python train.py --num_hidden_layers=13 --experts_per_token=4 --moe_layers=[1, 3, 5, 7, 9, 11] --router_score="softmax" --normalize_top_k=true --balance_bias=false --router_z_loss=0.001 --lr_router=0.000392 --learning_rate=0.00347 --beta1=0.95 --beta2=0.98 --batch_tokens=[32768, 65536, 98304] --max_seq_len=256
Below are experts of layer 9 (counted from 0) of a mixture-of-experts language model. Rows are named router (the router's row for the expert), gate (a neuron's input weights, with its number), up (a neuron's input weights, with its number) and show model dimensions 0-191. Each number is 50 + 12 x the weight over its row's rms, rounded and kept within 0 to 99.
After each expert's rows: "mostly gets" lists some tokens that are sent to it at least half of the time. This comes from a sample of Wikipedia text that the model never trained on.

# expert 36
router:61 52 50 68 64 82 51 48 29 46 53 49 52 66 58 50 48 36 70 54 53 68 68 42 45 60 44 43 38 14 59 52 51 49 42 47 55 40 51 26 60 59 42 64 44 69 56 60 58 52 32 49 42 59 33 51 45 45 37 65 45 44 66 55 54 64 51 72 65 24 58 48 27 41 50 47 41 37 47 42 46 43 47 64 51 46 52 48 64 64 67 54 45 53 48 46 73 54 55 58 58 55 45 46 58 32 26 51 30 29 51 49 48 48 67 56 45 44 48 56 65 66 57 55 52 71 51 61 46 55 64 68 60 66 33 37 50 47 12 53 47 37 67 32 51 52 74 47 77 38 42 62 45 39 30 44 46 22 33 48 46 67 43 67 63 42 53 35 66 56 53 40 47 49 67 53 56 57 41 63 73 55 61 44 31 58 37 54 57 66 50 52
gate0:60 34 32 39 52 49 51 60 45 38 71 53 33 57 56 76 57 70 56 36 48 59 42 31 69 27 35 49 49 61 47 56 39 65 52 38 55 51 24 21 62 65 43 47 50 33 65 53 75 44 54 34 61 62 43 53 64 63 68 53 60 41 44 44 44 51 64 58 40 33 47 62 52 55 39 57 42 45 47 64 67 52 53 58 62 65 59 59 43 31 49 51 53 61 43 57 38 67 54 49 39 58 52 33 43 66 42 61 34 45 51 50 52 45 31 75 62 27 70 70 60 61 37 63 35 50 52 46 32 42 35 70 58 56 52 45 40 58 55 51 50 67 45 34 44 23 12 46 44 39 52 56 45 44 64 41 49 65 45 62 54 44 50 43 51 50 46 54 36 39 46 35 47 38 46 29 51 57 43 75 76 52 45 67 55 63 51 61 69 62 54 72
up0:49 49 34 56 77 68 28 45 41 39 39 43 33 34 53 61 60 68 52 62 41 52 56 43 25 52 50 48 63 51 57 34 50 40 69 41 67 64 44 44 24 50 38 62 53 48 62 42 46 51 53 69 49 24 69 74 59 46 60 66 52 68 43 60 54 55 61 59 54 81 46 41 44 59 52 47 44 49 41 59 48 58 75 53 44 39 23 56 53 50 57 45 56 52 58 41 50 45 42 49 51 60 53 37 42 52 60 56 32 56 28 54 23 44 62 38 50 50 65 42 13 39 87 53 63 54 48 52 17 69 56 67 35 46 42 62 46 37 54 45 39 39 60 48 50 45 58 71 53 67 59 37 61 39 72 43 70 43 53 46 44 44 54 53 54 53 44 52 41 54 38 72 56 44 44 45 41 56 39 34 51 57 68 75 59 54 54 45 59 64 53 62
gate1:66 47 60 68 45 47 56 56 51 19 44 30 40 54 38 43 29 46 54 52 41 58 57 38 82 51 47 48 65 51 54 49 59 46 53 44 62 36 37 23 51 72 41 35 35 51 50 58 58 52 52 27 33 43 35 62 26 49 46 39 57 47 39 51 60 64 52 68 53 40 50 14 43 52 74 46 44 40 65 34 48 58 61 51 47 37 38 79 26 33 32 45 43 52 64 55 56 62 67 41 55 38 59 44 51 54 57 47 47 61 47 47 35 53 55 68 36 41 66 56 48 45 60 52 36 48 58 56 65 65 69 61 61 51 48 48 55 29 60 70 33 55 68 39 65 57 59 36 48 59 42 45 78 58 51 47 56 38 49 63 33 51 44 66 63 41 24 40 42 60 33 60 38 27 75 61 52 54 47 52 36 45 29 37 50 51 39 53 49 66 57 60
up1:63 57 56 34 73 42 60 56 44 60 47 44 52 37 45 36 66 28 29 42 52 72 63 61 58 27 48 48 47 42 66 55 49 59 64 32 38 65 34 34 27 49 58 36 33 40 60 36 59 65 37 43 67 48 52 34 34 53 59 64 43 61 38 58 49 56 46 57 54 49 59 56 58 45 69 73 34 48 68 44 63 62 42 58 44 41 45 45 39 35 42 43 42 43 86 69 32 63 52 48 61 65 50 49 65 46 34 42 64 67 44 61 33 59 52 40 55 37 46 43 60 49 51 78 82 43 53 54 57 42 51 35 38 47 47 66 63 55 50 44 56 55 55 66 48 51 56 67 36 56 63 56 60 72 54 54 48 52 58 45 51 64 69 55 44 66 44 62 49 52 41 80 66 55 44 36 42 36 56 57 59 59 75 67 69 45 83 54 48 59 44 57
mostly gets: " s", " p", " st", " Sch", " f", " v"

# expert 46
router:49 65 42 50 47 76 59 52 57 50 58 70 44 69 27 50 46 29 53 56 60 59 63 80 30 70 44 45 72 36 49 40 64 61 40 48 53 50 62 31 58 41 51 66 26 52 56 43 38 18 68 60 38 57 49 57 53 51 43 51 57 28 62 89 49 48 60 46 37 38 56 65 56 53 48 47 45 46 54 35 54 36 25 58 60 38 41 47 54 52 67 53 27 61 49 41 50 55 43 73 65 46 43 55 59 54 46 44 40 37 48 45 45 57 59 45 39 55 49 79 48 54 60 72 50 39 61 66 65 43 55 79 58 53 49 40 43 38 23 39 45 43 55 49 49 58 68 61 47 49 49 49 53 33 21 43 55 51 34 51 50 48 59 51 61 44 50 37 68 56 62 21 47 48 66 52 35 56 53 51 61 44 65 47 36 64 33 61 52 67 67 46
gate0:50 48 82 39 62 34 36 46 56 56 57 44 60 34 48 48 36 47 54 67 20 50 59 72 32 44 54 59 47 26 51 33 47 59 55 69 68 43 55 29 62 48 44 41 60 61 57 45 48 50 69 69 38 50 58 51 40 52 67 55 48 51 71 86 46 33 23 50 28 38 61 54 40 54 58 61 68 55 46 68 41 55 50 49 60 58 41 45 57 66 60 48 49 63 52 57 55 42 58 33 51 35 56 51 71 34 57 43 70 50 43 33 52 64 45 63 59 66 62 56 60 53 47 46 56 53 47 48 37 65 33 43 46 51 49 40 56 65 45 53 22 51 45 63 30 39 69 41 42 38 51 62 57 43 54 42 48 60 46 52 45 44 61 55 78 62 79 54 58 66 48 32 43 59 55 49 45 33 51 34 87 63 56 59 39 51 30 41 68 44 41 65
up0:56 44 30 64 29 57 57 59 42 30 42 60 45 47 57 62 47 58 52 40 82 52 43 17 71 32 50 36 58 75 56 80 48 40 39 50 38 54 42 55 35 27 43 59 43 25 57 58 52 56 29 41 52 55 48 54 60 35 53 26 57 59 47 26 49 57 63 55 67 59 45 53 69 55 54 42 43 47 49 49 64 46 65 50 44 35 54 42 34 21 31 46 52 40 57 47 45 54 58 55 43 62 45 47 40 75 38 55 34 47 71 70 37 37 64 46 34 37 44 66 40 45 61 57 38 49 44 46 59 48 55 54 41 43 48 61 49 50 71 49 76 49 44 42 59 59 40 42 60 53 52 61 25 49 58 52 52 47 39 55 56 45 35 48 39 43 32 51 47 44 40 53 52 33 26 46 50 67 40 64 25 46 39 38 68 38 68 71 38 56 49 22
gate1:47 59 44 63 44 40 51 81 49 49 45 28 47 56 60 59 57 43 45 59 50 72 46 50 70 60 60 56 70 61 62 52 45 44 62 42 47 39 48 45 39 63 60 44 48 53 76 41 59 40 51 75 37 77 47 66 61 53 27 50 65 53 38 26 48 42 43 50 58 49 48 64 65 49 77 37 47 47 46 58 51 48 53 48 60 59 53 65 27 50 38 57 32 56 50 29 68 60 42 53 63 38 74 50 26 31 64 54 59 76 26 68 46 32 57 20 47 40 25 50 37 58 48 59 37 45 48 48 42 40 57 45 32 52 52 54 81 46 48 51 32 51 54 51 46 51 52 59 76 22 39 46 65 45 59 51 59 37 52 37 40 58 39 52 56 47 62 67 38 41 69 49 52 47 63 52 55 47 47 46 46 57 38 54 30 36 26 39 58 45 33 61
up1:46 49 57 30 52 61 49 31 65 42 45 57 61 32 34 39 49 58 58 62 39 44 20 35 48 41 53 59 41 37 61 32 46 65 53 51 34 66 54 59 37 53 44 50 55 53 50 74 53 64 47 49 31 37 60 38 77 42 48 52 44 36 54 77 66 54 48 41 49 37 48 58 42 54 36 71 57 47 33 61 47 47 36 39 61 36 31 67 61 56 33 34 50 40 65 48 58 44 47 69 49 63 52 38 54 73 52 51 54 61 40 30 59 67 46 71 37 60 83 31 45 35 49 46 49 75 51 50 61 62 44 49 66 45 35 46 45 62 39 44 51 37 64 54 52 39 60 45 48 67 48 39 56 39 54 40 31 30 51 64 62 48 83 71 58 63 64 31 63 55 40 70 42 74 28 56 46 56 57 38 45 41 41 65 56 42 47 37 45 44 58 62
mostly gets: "ika", "aya", "hu", "iya", "uki", "ō"

# expert 166
router:59 51 40 59 64 75 52 54 25 41 56 35 43 46 40 40 55 44 58 39 43 75 63 54 47 68 43 32 46 52 52 41 65 62 42 57 64 43 26 25 35 60 36 66 44 43 60 51 50 47 45 46 38 55 48 35 65 35 38 41 56 33 52 46 35 49 44 61 25 30 51 48 44 50 65 61 48 41 53 30 60 28 52 52 62 41 55 44 53 58 53 55 60 46 58 60 44 55 58 59 51 56 51 45 42 66 44 27 45 37 34 36 51 47 57 53 38 46 60 62 37 54 68 67 53 81 79 55 74 59 63 60 47 57 45 38 47 41 45 46 58 21 69 33 57 28 59 45 50 38 47 46 53 34 50 25 60 40 38 46 38 54 46 51 29 31 35 46 47 51 62 49 67 42 57 33 46 72 36 65 65 48 47 29 32 54 39 54 66 79 57 33
gate0:52 55 46 51 61 69 57 42 42 39 60 40 57 53 44 56 51 43 61 37 40 54 57 54 37 67 59 31 60 67 35 51 57 54 31 59 45 37 44 45 35 55 39 49 51 35 67 59 46 55 57 72 59 81 50 39 49 57 57 30 57 85 48 88 44 35 57 61 45 57 50 52 63 37 54 33 39 50 40 54 64 47 42 33 66 42 56 58 34 55 38 35 64 43 71 45 64 29 25 59 55 34 69 70 62 54 52 29 58 29 46 57 47 31 52 53 39 39 47 46 46 46 31 45 55 55 53 55 54 63 65 62 58 61 52 32 60 44 50 62 51 43 68 45 40 26 53 52 69 57 45 43 56 25 53 50 39 62 69 40 29 59 48 39 48 28 38 58 53 66 45 60 56 35 44 31 50 26 24 32 50 46 40 48 44 48 35 58 72 60 50 48
up0:59 75 65 44 48 45 74 49 42 44 43 34 68 56 48 56 50 37 68 35 43 54 55 43 63 22 37 50 51 43 48 48 41 63 30 58 51 44 28 46 45 68 48 35 53 41 58 36 62 33 67 53 56 46 50 61 41 62 50 60 57 53 47 28 41 49 44 50 35 62 50 55 54 62 49 60 49 24 36 55 58 65 44 52 64 59 61 57 54 31 58 46 44 63 46 14 46 50 43 54 61 52 64 75 25 45 21 28 41 78 48 66 40 45 53 63 67 56 40 38 53 54 62 36 46 59 65 63 57 32 47 70 55 45 59 57 38 76 42 47 40 44 71 31 32 65 45 63 51 62 47 52 56 67 51 46 58 58 33 56 46 81 43 45 47 50 36 33 42 53 48 63 60 29 64 49 71 44 56 66 51 38 39 70 52 45 36 64 46 50 63 50
gate1:36 48 63 61 59 63 43 54 29 45 51 17 59 51 57 64 44 56 55 58 52 71 71 42 66 44 56 37 46 30 43 31 38 32 60 49 52 47 46 49 29 45 56 52 47 63 34 54 82 32 62 61 47 64 46 47 48 33 43 64 52 36 60 59 48 45 59 52 53 68 56 75 50 43 68 54 59 27 76 53 69 49 64 40 41 44 51 52 48 47 74 46 48 27 42 43 48 40 45 52 56 47 75 29 59 59 54 86 43 46 35 41 66 35 49 52 46 43 46 21 53 53 71 59 52 70 58 38 53 58 44 49 54 58 39 44 52 48 51 52 54 38 51 80 60 63 66 48 37 53 55 36 68 37 44 22 61 46 64 49 40 37 70 38 61 62 43 63 38 51 37 41 41 45 56 63 41 44 49 72 54 65 53 50 29 57 53 41 43 34 51 47
up1:55 34 45 22 50 30 57 39 51 72 54 62 43 60 49 34 57 40 51 45 42 23 41 53 45 42 50 67 34 46 60 73 54 72 31 53 66 55 50 30 71 64 54 53 56 37 66 67 25 62 57 44 59 40 57 47 57 50 44 14 52 54 53 48 60 71 47 34 61 38 41 59 39 60 38 50 58 66 42 53 32 45 35 63 64 39 73 41 50 64 17 47 51 53 70 63 48 38 48 37 37 58 53 44 49 47 50 33 67 48 63 56 38 63 62 53 43 66 52 74 52 56 30 49 52 36 43 63 33 46 48 67 49 51 53 48 50 44 63 50 40 57 63 39 35 23 42 66 46 43 45 51 55 59 47 71 42 47 30 57 66 61 28 71 47 44 78 42 65 51 59 47 37 56 53 54 46 51 67 48 50 48 40 31 69 51 59 49 54 62 49 67
mostly gets: " St", " Th", " Dr", " per", " dr", " st"

# expert 89
router:53 60 43 48 65 69 51 49 49 68 49 44 36 46 30 44 29 55 46 49 48 55 60 84 37 50 42 51 65 30 56 29 67 48 52 51 50 58 73 47 64 32 50 65 47 38 70 47 55 30 58 54 28 67 36 46 47 48 29 39 66 32 49 57 54 42 55 44 23 39 50 55 63 43 55 58 57 70 40 38 43 51 45 38 48 40 66 42 67 42 68 46 46 55 49 44 83 68 54 51 63 33 39 48 47 63 42 39 39 35 27 36 41 43 58 40 32 63 53 74 39 63 69 73 53 47 68 60 59 42 41 71 57 52 45 36 34 50 39 54 37 49 59 55 43 40 53 47 57 27 38 67 44 32 37 46 62 48 35 41 59 58 56 33 51 37 30 47 60 52 44 52 42 42 67 56 57 61 57 56 59 43 53 46 29 76 35 56 41 63 64 30
gate0:54 42 50 59 60 63 61 47 56 60 48 51 36 38 58 49 60 57 50 49 31 50 47 70 61 68 47 40 35 44 53 45 40 46 62 61 47 64 48 56 69 45 58 46 67 53 55 54 38 41 64 35 43 49 48 52 56 54 31 56 41 35 54 56 70 41 31 53 41 51 61 49 62 65 47 55 46 76 39 42 48 43 44 44 41 55 53 39 48 63 57 35 66 56 37 39 41 32 61 44 22 47 21 70 67 72 35 31 51 57 44 58 57 49 37 60 54 51 40 49 21 75 65 43 54 48 62 45 36 49 51 52 29 53 60 46 55 31 51 40 21 49 70 45 50 08 47 68 50 64 69 37 65 56 41 46 53 66 62 72 43 70 53 32 50 69 64 65 53 53 45 37 58 64 60 41 66 72 57 52 67 19 50 51 39 52 47 44 31 48 65 49
up0:71 31 43 57 58 47 52 50 67 52 48 54 52 38 53 62 54 56 50 59 24 49 50 48 45 52 54 52 29 44 46 54 61 20 39 41 55 48 27 63 60 44 42 49 35 49 35 49 49 51 64 28 51 63 38 57 39 43 32 41 47 62 48 70 60 46 61 48 50 62 31 46 54 54 58 30 41 62 51 69 52 42 77 53 22 40 28 44 39 50 44 44 27 72 53 39 31 65 41 37 60 44 23 54 42 51 65 59 49 53 61 54 43 64 43 47 60 57 34 50 40 55 52 56 57 68 44 40 40 62 27 64 41 68 45 37 52 51 43 35 24 49 66 46 31 43 55 42 38 68 72 50 55 42 62 56 69 52 54 48 73 58 63 58 33 56 47 60 11 46 52 44 58 50 57 52 38 54 52 48 58 56 77 58 69 64 49 60 37 75 44 29
gate1:36 44 45 48 42 58 20 47 50 52 62 57 30 75 75 47 50 58 70 33 50 32 42 49 49 43 68 41 48 38 53 52 54 43 63 53 38 61 50 39 53 62 56 45 71 49 86 52 54 60 65 24 45 41 54 59 51 53 53 13 59 56 45 41 60 52 39 56 57 56 53 62 46 55 81 33 52 43 47 65 60 51 60 44 47 47 69 63 41 56 63 39 40 42 42 46 46 44 49 43 54 36 49 63 44 73 54 61 44 56 40 53 48 47 66 36 41 31 64 60 48 52 37 15 35 31 57 53 61 48 57 26 57 54 46 48 39 63 78 63 38 54 53 35 46 37 49 59 53 38 57 57 64 40 37 38 57 59 87 51 36 58 66 52 54 36 33 39 55 45 38 64 56 43 65 62 49 35 48 76 50 46 43 73 37 57 36 46 46 60 51 54
up1:64 60 44 52 48 52 57 45 56 37 58 45 37 45 64 55 71 60 57 51 49 38 41 50 51 51 46 50 53 76 25 48 61 66 65 51 55 50 62 44 42 58 52 57 15 41 43 43 48 44 67 56 60 62 51 43 28 67 58 56 39 41 82 39 40 42 41 64 45 56 55 62 64 67 37 59 55 55 57 34 51 54 54 42 39 48 63 40 60 59 41 69 55 54 73 67 46 35 51 42 70 50 47 45 53 37 56 38 55 40 33 35 70 52 46 47 45 52 41 48 50 52 57 53 53 52 64 55 46 23 57 70 37 65 54 31 59 37 55 40 53 49 65 74 37 64 45 75 65 71 44 58 60 59 66 51 47 40 37 54 54 49 14 34 68 40 57 47 42 27 40 18 41 46 42 48 38 35 24 65 61 31 66 57 23 47 50 62 43 57 64 55
mostly gets: "iya", "akh", "ji", " Khan", "ı", "athi"

# expert 84
router:52 60 46 76 55 74 52 42 32 55 66 59 41 55 44 47 41 47 52 47 47 74 75 57 32 57 54 49 56 49 64 38 49 35 38 64 52 49 48 51 37 52 40 67 51 75 68 65 50 40 59 35 25 67 48 60 61 43 47 32 66 33 27 84 50 53 46 58 39 42 51 66 41 37 33 69 50 50 29 43 50 41 51 51 33 35 77 48 58 46 52 54 44 53 38 56 66 54 51 66 34 52 27 49 66 26 34 54 45 30 55 52 32 28 51 37 50 33 65 47 56 65 64 64 61 35 57 58 57 56 66 46 60 56 40 22 39 56 28 45 46 28 54 52 64 56 40 36 48 44 34 43 43 46 29 45 61 51 47 63 48 52 61 53 48 43 51 43 54 61 78 46 51 51 58 37 37 64 43 58 61 44 48 41 45 64 44 48 60 61 75 39
gate0:43 49 56 56 66 58 72 56 58 41 40 33 41 37 52 44 46 45 47 82 49 46 67 58 40 53 36 52 32 29 51 66 35 46 67 73 51 30 60 61 61 58 56 60 45 57 55 42 35 50 42 43 51 65 41 56 71 37 58 45 45 53 63 63 74 53 29 65 62 49 34 52 48 35 55 57 65 51 50 51 34 34 41 38 38 58 33 50 57 56 43 46 40 35 27 44 55 32 50 50 73 55 28 28 36 34 56 45 64 52 39 47 50 33 61 49 28 66 60 49 59 31 39 48 79 58 24 65 44 50 57 50 43 32 51 60 47 48 54 54 51 58 57 52 48 59 45 53 70 41 31 42 33 52 31 49 77 54 62 68 46 33 51 36 49 41 60 57 27 34 45 43 70 61 43 67 57 51 60 39 64 63 54 74 24 58 63 47 58 51 50 38
up0:60 55 50 29 41 42 34 73 44 73 55 41 49 48 58 71 63 40 54 61 53 45 64 32 60 39 62 45 65 42 57 58 51 59 33 29 52 57 36 65 28 34 63 48 41 58 45 36 49 40 54 37 60 68 59 30 26 58 53 64 55 46 40 33 42 46 56 30 61 52 65 62 63 56 54 50 23 42 41 63 77 66 30 45 49 47 35 45 77 46 64 30 51 43 59 77 44 45 56 49 44 60 42 54 40 55 57 48 51 42 53 57 62 37 40 57 64 65 33 48 52 55 68 46 50 54 49 22 63 51 51 55 73 65 57 46 52 38 50 38 63 45 59 48 56 39 70 52 38 50 63 68 60 71 60 44 31 54 39 43 29 63 47 35 64 54 47 39 64 67 48 42 54 50 45 39 56 16 67 59 48 40 46 38 61 37 45 34 34 50 47 27
gate1:34 40 44 50 31 48 56 54 45 51 64 52 66 47 38 36 57 60 49 42 69 45 62 54 60 42 43 55 41 56 33 55 72 58 46 48 35 22 54 50 35 50 57 50 68 54 58 52 48 61 62 59 44 52 44 62 38 51 81 31 51 53 42 49 40 54 47 55 60 34 46 66 69 56 52 52 44 67 23 39 73 80 55 27 39 62 23 58 48 49 43 55 55 48 46 49 49 52 63 52 38 36 29 53 43 38 47 60 52 56 30 37 85 48 38 51 46 52 74 51 50 64 56 50 47 49 51 26 69 65 84 61 41 50 83 40 50 57 44 50 55 61 48 46 56 63 57 49 34 30 35 58 72 44 56 27 61 35 49 53 45 61 46 47 64 56 62 49 54 56 53 44 58 65 66 39 48 52 40 76 45 40 56 26 76 47 64 59 42 48 40 60
up1:59 40 57 61 60 44 37 42 62 52 47 33 70 58 55 38 56 32 46 58 55 24 56 36 47 67 38 61 47 44 83 42 46 48 57 41 42 47 16 50 22 55 66 55 46 65 42 30 52 37 38 35 52 42 33 51 45 44 66 52 57 49 51 39 39 60 38 51 46 59 42 52 61 54 46 65 29 75 38 33 71 41 71 46 52 40 32 57 45 44 50 56 81 57 47 59 62 58 61 53 55 29 44 40 41 52 42 45 37 51 63 72 58 65 48 51 45 51 46 54 47 67 37 36 48 55 50 63 54 55 55 38 42 63 58 38 47 55 44 29 61 42 67 58 48 28 74 34 52 45 47 60 60 68 58 37 76 38 48 40 55 32 35 49 44 53 70 56 38 35 52 33 70 48 46 65 63 31 48 47 32 57 51 63 77 50 30 49 55 68 48 48
mostly gets: " military", " social", " public", " political", " Science", " Arts"

# expert 138
router:47 56 56 53 50 64 57 39 40 75 53 61 45 59 43 56 48 42 55 50 54 72 58 56 57 75 48 50 66 51 62 49 55 39 41 40 44 54 53 21 57 45 30 69 26 41 68 66 50 43 41 54 41 64 40 47 54 51 36 53 63 32 39 51 44 56 50 79 47 56 69 68 45 58 52 48 52 53 52 55 68 56 32 63 46 53 51 33 44 56 63 62 35 33 27 43 39 53 75 52 61 52 51 60 59 52 41 47 23 49 48 58 46 36 43 54 31 39 59 73 49 50 70 78 59 44 78 61 74 36 53 59 57 66 38 24 41 32 46 35 40 41 44 50 35 60 66 30 43 42 35 45 19 43 51 50 62 49 46 34 50 46 42 47 65 18 45 51 57 52 51 33 53 54 72 47 57 44 60 62 43 41 54 46 43 69 47 52 48 46 78 48
gate0:42 30 49 36 58 73 54 38 47 63 39 58 31 47 51 65 43 46 63 58 67 68 38 66 67 51 51 49 46 44 48 58 44 43 31 63 63 56 54 53 45 41 35 56 39 63 68 65 54 53 48 42 31 48 56 48 50 46 33 65 55 42 35 33 26 50 60 66 36 39 68 55 44 48 29 69 57 47 56 63 34 45 33 65 50 77 57 52 68 53 53 77 40 52 54 58 55 34 46 58 58 54 54 41 38 48 51 32 76 59 55 56 40 46 25 66 45 66 43 48 35 44 53 54 62 64 25 51 20 42 46 36 52 55 21 32 43 50 62 51 36 65 21 46 49 43 40 69 45 65 29 61 48 44 42 26 47 63 30 21 44 58 55 54 48 49 33 66 47 47 59 56 38 39 53 54 30 53 40 65 35 38 46 41 44 45 49 54 65 50 50 53
up0:43 41 55 55 40 41 46 35 61 42 59 47 44 49 40 39 31 27 52 38 48 52 40 61 50 58 36 53 63 58 55 36 56 74 56 49 45 55 70 51 44 47 91 36 51 28 32 65 62 41 38 44 68 52 42 42 38 56 57 40 50 53 48 62 60 46 37 59 34 59 41 49 49 37 52 40 57 53 35 45 42 47 46 27 55 39 82 47 32 50 45 35 56 36 51 42 42 58 83 70 33 50 51 27 41 56 48 70 45 50 80 38 30 58 52 44 71 48 46 54 49 63 25 48 65 37 53 54 36 61 63 43 63 55 39 75 22 38 43 46 43 46 47 54 54 21 41 45 44 48 51 39 62 55 61 69 53 43 54 69 19 61 38 43 65 41 55 48 47 38 66 55 51 43 43 59 37 52 36 45 45 46 47 48 49 73 66 54 64 37 64 49
gate1:50 50 57 53 45 57 37 38 53 61 53 69 65 40 57 48 45 42 53 31 48 39 24 44 53 31 33 42 44 42 45 38 18 36 55 54 79 49 57 56 65 49 28 45 46 60 45 39 62 63 31 74 59 31 46 64 59 46 35 42 54 74 39 42 74 36 49 43 48 65 67 50 72 52 36 48 48 36 56 40 69 50 36 59 60 48 70 32 54 49 60 50 38 58 51 33 40 34 45 11 51 53 31 62 63 50 54 58 33 50 49 46 46 51 43 55 59 54 41 67 39 28 48 65 37 44 49 34 52 41 49 46 49 35 48 63 48 50 51 30 44 46 27 46 42 69 51 59 34 62 43 49 35 57 41 32 48 57 58 44 63 51 65 55 55 36 53 64 49 81 48 44 51 74 32 56 59 66 48 64 67 53 42 55 27 46 45 55 57 39 54 21
up1:48 32 50 45 50 62 60 62 51 62 51 51 36 54 52 48 27 72 49 54 49 69 27 47 54 49 45 36 45 79 64 62 52 51 45 36 49 52 46 55 54 43 61 42 49 72 48 52 44 45 48 49 50 40 59 47 46 36 60 46 46 69 65 58 40 64 36 49 59 45 56 45 36 53 33 47 35 52 50 50 51 67 55 45 52 46 46 41 57 49 58 35 50 48 36 69 60 28 61 61 59 52 41 65 38 69 48 54 54 35 52 44 54 64 44 50 39 59 49 61 52 63 45 62 50 47 37 25 58 55 46 77 49 25 66 60 36 66 62 35 61 47 58 57 62 23 43 49 16 49 36 53 54 52 45 38 58 46 22 51 29 54 26 66 25 46 52 55 55 42 37 25 56 44 44 36 52 86 53 35 86 61 47 52 48 47 65 66 38 31 20 41
mostly gets: "va", "ha", "cha", " Hindu", "ra", "na"

# expert 17
router:54 65 46 53 50 73 52 47 44 35 36 54 46 71 49 51 17 39 49 43 43 61 66 64 56 62 43 50 45 47 65 39 57 56 26 42 57 58 42 47 42 53 36 71 49 55 67 44 51 22 57 46 51 56 37 55 62 48 43 37 64 49 42 76 54 47 56 61 46 48 68 72 40 43 51 73 52 48 51 36 56 36 48 52 32 46 80 47 60 47 64 57 48 44 37 65 56 61 58 63 31 44 31 53 71 39 40 39 53 15 44 47 35 31 52 36 47 39 49 59 58 71 73 60 55 53 63 71 63 64 76 64 76 63 50 46 40 59 46 48 30 20 66 60 48 59 43 28 44 49 49 50 51 45 39 37 47 52 54 52 60 69 36 43 43 30 46 42 57 51 50 31 48 56 53 43 47 64 41 60 65 51 58 59 26 55 53 29 50 61 61 57
gate0:60 38 56 84 70 48 44 40 43 34 38 52 48 63 39 36 55 48 36 50 60 53 60 48 51 49 34 50 57 67 54 66 26 70 43 58 54 59 56 61 38 56 54 53 52 44 56 45 61 49 39 60 34 52 35 26 76 55 40 52 56 46 45 50 37 58 52 55 67 73 49 68 51 59 25 36 43 17 48 63 30 62 51 43 41 52 21 51 61 45 45 47 63 54 44 59 45 72 27 54 55 52 51 50 48 55 44 24 44 33 50 58 39 41 32 34 57 44 53 30 49 43 51 33 47 55 52 35 55 56 56 61 74 41 71 40 38 32 47 51 55 21 73 46 40 61 59 38 47 39 55 39 79 48 23 42 58 38 52 48 56 59 37 65 74 42 35 36 45 52 47 47 42 61 43 56 57 48 39 61 45 61 71 77 59 35 55 50 47 50 51 59
up0:50 52 62 62 56 47 51 41 48 26 64 43 41 62 21 52 64 54 63 44 50 39 60 60 57 27 45 58 49 81 72 66 15 57 48 61 60 47 50 49 36 50 48 34 35 31 31 52 42 41 59 47 51 53 45 51 57 56 46 48 65 61 59 57 56 63 55 46 66 64 60 36 32 61 48 52 46 44 50 40 21 38 76 39 39 38 68 39 61 47 35 59 34 73 64 32 49 53 52 41 30 31 37 53 40 66 47 28 54 58 43 50 58 43 50 49 69 38 60 27 55 57 63 48 52 43 48 52 57 53 60 51 72 41 50 65 64 37 56 31 47 29 49 55 44 74 53 39 46 46 45 35 61 45 36 38 54 50 51 44 50 67 59 62 55 46 38 19 55 46 63 47 40 62 39 67 54 85 31 60 41 48 70 66 50 35 63 46 49 45 55 55
gate1:49 39 58 50 66 66 52 43 50 49 44 52 43 63 46 70 45 50 46 57 54 69 75 63 54 49 54 40 39 51 39 50 43 38 47 32 48 48 59 32 66 55 29 38 52 40 35 52 33 42 60 42 59 75 35 44 43 41 67 29 40 24 62 39 59 52 58 34 71 53 45 44 33 51 28 75 46 59 42 47 55 56 57 55 58 45 51 67 65 35 65 51 42 39 27 64 48 57 65 35 69 29 33 48 29 50 48 54 57 36 49 39 45 38 36 88 42 54 52 52 46 47 35 57 43 49 36 45 65 59 50 82 41 34 58 53 52 58 66 68 40 64 65 39 44 38 39 57 57 49 51 56 55 65 46 43 46 39 45 38 70 64 50 54 41 21 28 45 35 57 55 59 51 36 60 46 24 60 58 43 45 77 40 47 46 65 63 56 58 63 46 71
up1:44 44 66 50 76 54 39 50 43 47 73 49 51 54 33 50 24 44 36 63 45 46 63 45 68 32 52 59 34 35 51 47 43 64 44 53 31 38 47 54 23 32 78 49 36 52 42 33 36 44 19 56 46 43 60 47 46 53 66 54 36 33 50 27 52 22 31 74 43 50 53 48 67 54 56 57 56 60 35 43 47 49 53 56 53 51 65 46 58 48 65 55 46 52 45 55 58 48 52 70 44 57 36 42 50 50 61 46 44 68 37 57 51 53 54 35 46 48 62 28 46 37 51 27 58 58 44 50 75 48 34 70 54 48 37 58 39 52 62 49 38 41 49 44 55 55 41 37 53 46 70 34 64 68 32 57 58 09 62 49 34 48 72 37 50 31 52 31 53 26 47 47 70 79 58 47 33 41 50 50 48 62 43 54 48 59 61 57 67 52 60 55
mostly gets: " Racing", " Football", " Motorsports", " Health", "weight", " Athletic"